Experts of a small language model.
Size: 12 layers, vocabulary 5359, 113M parameters.
Experts: 256 tanh GELU neurons an expert, 2 picks a token, a sigmoid router.
Training: a variant of Adam for the experts, 7840 steps.
Below are experts of layer 3 (counted from 0) of a mixture-of-experts language model. Rows are named router (the router's row for the expert) and show model dimensions 240-319. Each number is 128 + 24 x the weight over its row's rms, rounded and kept within 0 to 255. Numbers have three digits each.
After each expert's rows: "raises" lists some tokens whose logits its average output raises strongly, later layers aside. This comes from a sample of Wikipedia text that the model never trained on.

# expert 60
router:085115117160155127153110114151127151119096137142135090077137147150142134135115104128124126112109136107125135122133121129118140102123094144099167148136150158165150166090118163117151104139144089095113115147062069132170159108113116131151124117
raises: "urban", "iron", " Italy", " (age"

# expert 39
router:133142115095085135118114104100129098090099163151174099109148151136161140158144137126152080128091082145093123124128129113116102149126124126169125141121126134131165111158126128150120081106138107096152112094105138152132141170109140130109140118
raises: "man,", "ef", "iss"

# expert 40
router:112089119096115143119126111164112165098100162149177106145090169139161180158118119104127074134131123093101131110163080125127059109109080116137121133125144163113133140115106181160128094108153105100150119152101106144146113136138094080155092133
raises: "',", "”", "any"

# expert 19
router:118142117149135143140191116154103115091092151125079105121148132137153118160116053105119079119111157163109115148095140151106102183113104128130132105132124150113152125175093118171166098111118153073116119116114114109152117208125135092119139104
raises: "ending", "4", "3", "0", "8", "2"

# expert 58
router:110140120114124149136173090157129096124133130160128114114128128122158137142116147109111129108121128136110119115128133126103100166142106184118121098160138156151124113135088126127148075137149132094094108141072131120149139140121132112121114127
raises: "iginal", "atic", "otal"

# expert 45
router:147150124105104172144194073147129134119108131105129151093128164149144163128111151066120127113114128126126124124128127126146084152119132150134175117118177157156132137142085130128152106136147134112097106138063109120171137121123095156133137137
raises: "awa", "nam", " Toky"

# expert 31
router:126097097142131135114178133143126142089069135105132145118103131166137102146176151116155133090126127105099132098125145129079137126119135162098088097130170147137124110117093129127158075115192143113118120110057122114117140134103106134160105116
raises: "HL", " £", "sen"

# expert 57
router:155123118107136134133179107135125098122084140107134145101120130112175152162128149071135129123121129131117098100125123141114084141084124108108139104133146168132113148145107133125151116139151108113142091125072120153140164177127088088160075117
raises: "inet", "ison", "oice"

# expert 29
router:107111128153138180087206087138128137112130128110129133115106147130182135160132114103105129134103128125138109122128102151123107149140116148126133122125155174109104183141068128128128072126142109127136137142115145117147132144124112142117108081
raises: "AA", ".S.", "BC", "ange"

# expert 24
router:146155100120121145118149087171094135112118129126133116137137158133171151115110130134109128104080135113118141085129109096155098124129111175145120120160146156168134165133120157136154098147137130130096121113065111132141155127123121152130119105
raises: "erb", " Portug", "ensus"

# expert 52
router:114141112114144163134149111118162121121128100126062101108124124161168151150134132099110105138105051124115137115067095144113130135091117150108114135146105173124100141155110126220135079143155138137119111117103115165146160132139124113129129128
raises: "\n\n", "):", ".)", " They", "ly,", "son,"

# expert 10
router:131106128126114144123149093156136140131106145111127127092134162127185152127117115129121119135100130105138143128126107130138100123154124149092122131114138149115148095120108120124150119131140129127118088088097104153159181133097121083113130106
raises: " include", " give", " have", " provide"

# expert 37
router:103141163135133132089154109132150128143124173136105125128135133136164175150116133124148050122089172105126122095092092112165137125131126141123124121101138135128114112118106191195149129120130125109132101116118114140132119137094104103114089138
raises: " mi)", "ested", " oil"

# expert 22
router:127154113117143132112159108149141058128117160128090140098119128162155139152111132161110151107110104157147129109084138097140112142139123104103141158128159136151155160159120168041134113134148204114130100104140098151118119129113130115127100172
raises: "pect", "uary", "cent", "imum", "hest", "cript"

# expert 34
router:153108088145117132115123127133121098120104160132129154111100155137143143144128128117124158104112180155093140099062122133133133132128107143099105146153134142149139142137131186089130118120133088129122121083058125147144146120109132131132080128
raises: "arch", "artment", "iction", "ately", "istrict", "ict"

# expert 62
router:130116133119118153135138110153128132112120130099129176114126134124193137121132134125130129123094130131132128101127118133131120156107110152095163121097166197108128117126084133126108060125134132125125079107101118141153134126121127122132107098
raises: "|", "ies,", ");", ")."

# expert 25
router:112101159132124133112146106150093152103107148103160111142125124135173164118136160126102089124124161149112133120128117129130133141128092142136143129108131147151127097139091197177096087099126091124137083144138134145130125131119114109149111120
raises: "BC", "orn", "burg"

# expert 7
router:111105108160091135092135099100129126115113128139131123120163154140181151125113109151114126161109129137113135079127106141142118110125167128135162136144166186124117110104118141129114083088148151137135105165079117093100128136101106144158106144
raises: " birth:", " arg", "án", " (age", " UTC+", "pect"

# expert 41
router:122115121102127137103158090126122122148115166164141136141106120178176136142099163136147021138094210163115136140191131154148084161130146157105116120145149149112130162139096087087155100159127143099136096146096106134154114104131134126123116145
raises: " Succeeded", " Turnout", "otes"

# expert 8
router:132118131146121128122140102087113109120135159128126101109103114140141140074120111133084126137113145096072136102113114141105086124140090162089116141139105156143139136178100129118159144133141166130145112102084117141153154134120099178134108124
raises: "\n", "\n ", "\n   ", "\n\n", " They", " However,"

# expert 49
router:127121130135115157130106127097130104119106137096124152095121142164165175137144103116163106142110142147120138113096116092078094131126104142151108151114142135123092120142094136049139091126137122147135085120023144153124143097127129087135073132
raises: "lished", "emporary", " publ"

# expert 36
router:108113141098118150116166122179124172120066139124119144108135130132148141140093131147170123097113109140114121092102138123109100134103126145104143110098137134145131151159075121102192116103162134100159103125083134131124149156144146093121120157
raises: " JPL", "he", " Register", " ISBN", " Succeeded"

# expert 53
router:120120116134111131125144088132133138139110168138155160099146124120143168142124130110125036103124105127117147105071096148110108141129159182124153159144110172119120137145107164175149114124137132117146125166078096149169138108118120105118115144
raises: "useum", "ū", " Avenue", "chestra", "is."